config = dict(
    n_layer=8,
    d_model=256,
    n_experts=80,
    experts_per_token=6,
    d_expert=128,
    d_shared_expert=0,
    activation='tanh_gelu',
    moe_layers=[0, 1, 2, 3, 4, 5, 6, 7],
    router_score='softmax',
    normalize_top_k=False,
    routed_scale=3.65,
    balance_loss=0.0105,
    balance_bias=False,
    init_std_router=0.00705,
    lr_router=0.00183,
    n_head=3,
    n_kv_head=3,
    head_dim=128,
    vocab_size=8192,
    norm='layernorm',
    norm_place='pre',
    norm_eps=1e-05,
    positions='rope',
    rope_base=10000.0,
    rope_fraction=1.0,
    qk_norm=False,
    attn_scale=0.0884,
    tie_embeddings=False,
    parallel_block=True,
    init='trunc',
    init_std_qkv=0.0403,
    init_std_o=0.0,
    init_std_up=0.0403,
    init_std_down=0.0,
    optimizer='soap_variant',
    lr=0.00308,
    lr_mult_qkv=0.4,
    beta1=0.95,
    beta2=0.95,
    lr_head=0.00622,
    grad_clip=2.0,
    warmup_steps=200,
    schedule='wsd',
    decay_fraction=1.0,
    decay_shape='linear',
    final_lr_fraction=0.05,
    batch_tokens=65536,
    seq_len=512,
    doc_mask=True,
    train_tokens=405600000,
    steps=6189,
    dataset='wikipedia_en',
)
Below are experts of layer 3 (counted from 0) of a mixture-of-experts language model. Rows are named router (the router's row for the expert), up (a neuron's input weights, with its number) and show model dimensions 0-255. Each number is 128 + 32 x the weight over its row's rms, rounded and kept within 0 to 255. Numbers have three digits each.
Before each expert's rows: "comes after" lists some tokens at least twice as common just before its tokens as in all text. This comes from a sample of Wikipedia text that the model never trained on. Tokens count by the router's weight.

# expert 75
comes after: "\n", " to", " and", " by", " they", " was"
router:120119077124155110188097183141127115128094104095150096098156175098110124148137113100066054157187083111083155167084176103116083181124084075092145086115082102191086076149113110156116174090114099107169160127077097154108161130132160130162126161166150134169126152175154170079133129119117115110117083120159170107153137149139083106135137154107192126103174169155153102178128092148124078112114144106142112111103144166121159145125126122190186067139108096113158164118109128080080103144141177105095115125186086110172070101129134110078149088155114108092087080076173079158153096141178103070135140153096130135089125173123133155082136104196102146132138165115091134171165144091170186129127151135078185164167182130107151143129111105178165123165152093150119130084161082128079167130120182
up0:087132139153085118148153105171143148125178160120127152174127100191097113126104156146106146093085129202172143116145134157110133120153216138076123123103149105127127096160142156129163101099073125157054187136171141125107156123159132105102162118185107209182139156135144081115144137200090128115061141130067123097144085119166227140123136105150087139123068140157135144131111120111100109155103090130095079107159090116154119184144092128103112113107096141102142081161133121125138093160134091121126155106117125129113153148136076104092118128067107130130100186131117142082089183136117092109114153182141077086124151102087198120099105129190110115131166132110100156160126144114058124147118093144169134078101101087067132136103093167113081131129126149184099027176196122115154150149212101

# expert 67
comes after: " the", " of", " and", " The", "a", " by"
router:109119098111152108179083174149127118121109092099138102091141163088107131147134125097079060158177094120089146163079176124125084179128085078078129088115081109181086078136108132162123174090124092084160164137066094155102130130134146122167125161183130147165127143181133174076119137085105121099103089125148150096162140131149079093153134157120179132096154151156148114174100089147130081117106154108137129137128137182160152133118132112193180078133078102123169149110096133081075096154146176077090109107182064104177065102112134100079118066144119115095085084081176065146160103117181125087150131146093126149072112158107125155068134120199095153142142173106092146172168172082162200141123143135069170151140169119122141139126102127165157130158143100131092131080143088133084153137140177
up0:115168103085135128134146125109084151105100110103075147152116108156153128133142142134165115101150117143127156164101106092141173187130138113156110119136175148075117150163084162110172088110161077091126133132191151197149129111127174152098161070137132152089143115087147123184070208103108099138148124168100116115115120109193168163100132118101185120096171118080131115133097080098166113075141139148114111158094105057107186102146127113150112118120056163101113186113139140066177103145143111153162071057074086123140116112070166172168114109058159101130162135128189174119143089189065088164157109111200097116175131154166125165081098184156076197163122157157151111139118080162129112111132154101140113108095106118127124128143093170125080114098150125142114108064085140136192149164106128

# expert 34
comes after: " the", " of", ".", " and", "=", " for"
router:109107090130158118179095173137129129133104103101150089111165163096106134148140109096059077155177082093086155163083178117109096176124064075089138088112087103178086076152106110154115174096102093086163162128070087165096141142133151121172124154156141145164113145183151168083134126111109106100113079123170158108155147153133075122146139155103189131108176165153156108188126074147127086112111146098147117117108126185138151155116134123178184075135102104112159153116109140076084103144149170100087120134185082103178070097121144103070146081155115114091071082082158066158168113134180108079147139157091133144088123163127118164083142096196105142131140176100098150174157147093162190135128142131079164167156179143137147151116094096177154122157157098143119136080153078130087158132123184
up0:099156126133093094088177123080102175146137171095110143172150082136103076129099135111165184164160151150119145215110126151149157141121144128131145164129158123114141097194100150161170152089132169136140147071173180162158124109167109069029168137175120133078169115133180105177115179111129147108132137171078131160108077076104120111114132154145142138144107122090053161133158157121163158123153138178138138172112117137137163069108109084128145189119111173132155137134178136143110121084157104092058127136108193084101133104124107106143099153101132101179136137111140114141029146160105142172075145087091130095152096084111178107152133099085168089134064096109074126176054136102104099145139079126157109107135140093090133075188111147077122184147133133132091139089142117106169086144139090

# expert 40
comes after: "-", ",", "|", ";", " 0", " —"
router:111113094134139109186094168130126130123099108103151096109165170090107126154145101096069067165178092106089139154087183118104088172120080076090137086118082105175080078145101099162123171090107106096173152131068084148086152132127161125165106160154142136166120152184162174083151131117110107092123082122165161110165142152123080107145135143109191123107175173152151117181125084150124080111112155096137127114102130181138149152136128138187184078141109105116155156118108130082075092173145170091085118142192078100183075102116139110077145084158108116094074075081170082154165105138180117081139139151095125144086124168120130169075139093189107147131150173103087132182163151096160196137122143130084168161163168157128150143122119098174158115163138092137114122090157082130080168132119176
up0:114153116165045148142096102107223090177121087160158129142121123145140144161169102130140184100138158107147147139118101162111144144097134164114109098186150113108162174183179077121133185169192078125108177134154113139111102110133123106129161131143183148137124085107115087097109065135203081165159181132114103100103114137106144106029124053152103139140118112113166138091144126122152144136103090176136200128164177112145126121201157099107097161096195148136142209125161124145120144096142112155129132122072185120142169163145089128118158224161160117091124116114101184131162120157101182114112096125136151090125124118135128094123168137146106160125107112221107170125121085146134091160180147110151092184144113117068150166118163125117100112111085119108143115092172138201120096106121149

# expert 11
comes after: " of", ".", " in", "\n\n", " for", ")"
router:107116086130148113185096173139134120126102105105147095106167162086106129146134102093073066157173090105087149158086182115097088174124078081088136090111083102179087068145103108165117180091110107108160162128074090156104143138136158129167117158170141139168114157185159172081132130120115114109110080122167164101165142160131084126139137155109177127102178163161146109179115086156115084117116155106148116126112139185130154146131124122186181073144108108124163154121108136083075104149143176103089115125188084105173083097128143107067136077167121119086078079081173066153171111128178109083146139151091129144089117168125121166075142094205095147136136175100100139183165158094161195142118146132078173156161175142134139139121094094175163131165131096141111140098158076120078168139117182
up3:112127132098116092148123177156141141151132112103106128116101161132104065073114056123117111107170162118106165153228096132130116136145151178106116117111185116099161139127150129120121067202178134104040119094145128162133112194174147164127087143096134170112129147135086060174086103127084171119099141112089129140114112102106140126126120097124103134162095106154152202129120167111153122094125165081113153132115101117089153157172106171123086175048116138127142137161133092191190135098140097191122144167099095120121109174143084165075148126115108133082162171092082131170090144190107129198105125136170148167092143073148127149133156097095172119157151105091117119241156130087193131097155083111130119132123103148128123121148117139093121086076079107129107115083096180164095130098085083

# expert 59
comes after: "=", ")", ".", "\n", "\"", "}"
router:106115088137157112179096178137136128131098108100148099098165164090112125152138102099074075160178086103080151163080174115105092178119074078093131088117088102180077070138110104163122183095110100095160159127067087159099142146133157127164120167162143129170114151177155178083134128106118102100118086125152163107165139154126073115140130153111181131100171173142151102185121092153118089115109150097152117120119132187141151146121128120182174070133107096124160157119106140079083097149143175096092108131191081107177076102123141107064130079149122114085074091079176070153163116135176100080141133153086127144080108167125119160074134102197095149130136174105098141175161151088156196140120147130079170170162176147135137136121099096168154121161135092141105136087158077124077171133114177
up0:174162159177124087081143153149135121084197107128129158125040134196179072119142160170112191158101183167156144097128128171088155110154138165126154144153112090070099160125158173089102154139134093127109080121109070114169132200146126112130101136086070182106089094133148099141126151110139085140157112095004116118105174118087153175141125104078111133120126130088121112127141118064111127113168148165136165101110120108157133149239152142104086147159108143133124111115148150174167147095122084130094171173103119138113170166131097148130120133104139129166094147210113113151092141139185193130128091095161141130143082073114110075126108056124114106171171107129153181109149154076097143096096129129130171101137079145136113137157085133132135109133129164159130165137092154118095094079141077

# expert 10
comes after: "=", " of", "  ", ",", " in", " and"
router:111125086127152114179098167142132121126106106107130096098155169086105122149133105093075079178172086111086159153081179114114085173119069085085124094119085107183085069141112105165123178093114105092161164130074091161091141141126159129162130165159141142170115157187149173073138125103127108107105086126150174101157140144130071114136136151105177137098163172159144106174132086151121086114118158094138127126121147184137143137123127127190174073133098097123164161115098131079086093158145173100083120116190076105173079101131153104070141084154124112097072091073176062153160112128177100082136139155089125144088107164120119157079141101202090150144144177111104126184159157085159195141125145131079167155159172133127142142127096091167168133163144094143095128087163080127077167131117185
up0:132078077103112130141117122145125080092144170130096095143072096098079117126134090121080187156101151156160111139122118103149135114156077126105048173137119118091142158082099095117180153066094188116130121145117117138105086122117156100130116116097167062095062157080121083118077122057088105183149160150179123196135139132104143202123105149147111115133129102171143072079145100199080105147118193102145119179132179138178161173182090157083110142122111112110161092136132122089152083106055096175132148160110144138136123111134158185081119109107165117191152149164130101130139112185066129152137144112151141161188182185175138195122113141126165112136120151125144121099105131164122129089158191126117136138112090138103153087173120148101111166136140123152149103130123190125208071115088132

# expert 25
comes after: "\n", "-", " non", " Al", "\"", " al"
router:083097131092099160156179162102156056169107153099121164109087161142115131170111119152075145142116115099098110162203165144154099142124112111094095125119109072121078121143163149134109169120114173098179113131076139087124118158215141174174122127120137113166140145159108134110084098150112129152093154130148143129149085166094104155144157189097136127096054136115167082181145110150157082078175164144134141097109163179069164149139120128142168093079140106126130132088098108098149137171165114141100096131167077084191079109075115144104113102121157125160093111081156161091134178153166102183169087109094162124154085157142097136079133130092125068162074173105191128192119118113103175118113185105107141132138174150149115177176073150125177155088171143174103167181129094153103087091088158
up0:126145159171120097092154117119130171129144178156150146107100111080142116131118144132182123103178144164194196123061176116102149130092114089164149143116089073170108104182165120163112129133091135128142116185172216131122150212070110133138135128205135079120136141078146128113095129139059143158113154082163133212055148154107136109166090063158080067104055137124118147129135111137115171116112080127180108135117138158113136135146140131128130122104140151100079169150136091058166140096140172159121193128110189126119107163049136112085100165113094126149184115129122147153155160116076162094054130151158076119170121101126124132143099070165126094145105122121160134086143156148086150124127094102153091095085112109164114101122097106080144110097136125105160165089128154146173121090070167

# expert 69
comes after: " |", "|", "-", "=", " in", " was"
router:107119087135151104184092174136127126126099095094138086110162159083109130151149108097071072160172082109076153162085183110097086177120069073089132087111099104180081072143105104164121175107108098091167156131068082169091148137127153120166117162163151148169118146186155180082136130123106099103121081115161164102162139154131080117141128155107183133104173165153141107178125085152117082112116152105136119113113133183136148148122134120184182067135109105118166150116107131069082095148149175099080116129187079105175080092127138112068144083160115121098080088081171087154161108132172114081141134154091129137092103168123121167074132100187099143140145181098095136181162152082163191140131147133072164159154178141122140138136102090173154124159138095138111127090153077127087166140116177
up0:098137095123140081090110125155148105107101110042112140139125050125112114055140128147085187120085142129173126139147121166163155125107137157144160081145134134204142077063062128087137080106115176093094165139152110115071071116176053168174112106133176156123146113099122095162130104059100108155135113111131094115161105106110143133098110115158084108170122115162145121096070185136142145136109096170140163176146125134082136114143097117072108142155120170134049073154113114177169152108135140099138071176142166164142118172090129074164107117190082101149172130075102127126145098163161050103094171159143137139165190144126100161132093123137108174130080179168147125116142125167182114096071157151144121129119161150159122109070128135141123139182141137097088115177084130133082155105180092

# expert 58
comes after: " the", ",", " in", "\n", "\"", " where"
router:106121090145147104185100171125136123125104089101138095105160165089106134164144111093075075164181087094084149157095181117108090178113071080088143093101096109181084070141096104160118170086098095100169156119071087152106142142128168134165109159150138148162123146181156175079138130108107099095118081132162158101156142149126084107138136157097185134100169168152142099183128073142119086118105156111139116122118135189136154153104126120179183080144098104130169146116105136080069097159145172090092121119188082110168082103127144101072133081149112122084078082081170085159171108133180110074134133142093135145086105172118128176070147091194107143127134169100098128177148155092163204136127140122081158157158178149123144132138087088172143126158134099134112144083150084129084163141121190
up0:150127144105135102088071050166157167117133139117100083113117162128095102117125152083179093151106197087115027099127109143104086181091155138093104124075091157130121163125137195097155134174104114151143118131164135135125098134174119150087110079146096147137134130116143115072142174069195148139178111102144172160175089094155130137132133087098107158101129139206119169078106104131129179133067152103131081167162139174070095100150156116124108164110093163143112133127130096154094183181125083112146151138071173172099105142076187122149157102057120144121108115121114137114146109096098108170104105127148090083151117086123188150098177129151103143151184120147087145149125151182119186161117154083198159121152116071147076105106119175102064081131153122149164158172153146106143100172146118

# expert 43
comes after: "=", "|", " |", "-", "\n", " ="
router:117125085123154112184091174129134120125101103099145092102166165083108134146141113110076080155172086107081152160080185113104082178107069077082132086125073101178082076141094105163118174088113106103173158128071092164099141140138152120154119161160142147166120141185150171077130122107111105104116081124159166111162143152129077108144140148103185127099173180150151102181131081146120084119116154097144112117119144189140150149122130123191180075137106094131166142118105140078075093150143175098084120142189077105166070101119134115072130079150117118090078080078169083148172117125172108083140132157093128146088110164121122162077146102192090145128144180105094133176159154083164190142113154127081175164154176134130147143131099099172151122160139089154103130091159080120092166142111172
up0:103100081123105131130156110105146108142165129126145148113081138196114144170142135120165061137117106166096157173130125143142150142143134184096134155178113155062107123148123167170139170128117154172106167141171163132114163088155151094127139082122122091130097144183085154143136159170109136097110110155125114120149143153123203136111173154093151182133085157156147126116123100170153113117080135112180101112121189142132163122081148039120170152177198097080056185146063213131119108102094074114141127142065167118117118086124180078119161162145112146115191145155124165127155124142110133132082070138148132132063113148145157091139110117120146134168152089123093089080130106154041023132124151192124084110131134111162119032116159145115115131125132161159122095107128090131120169122072078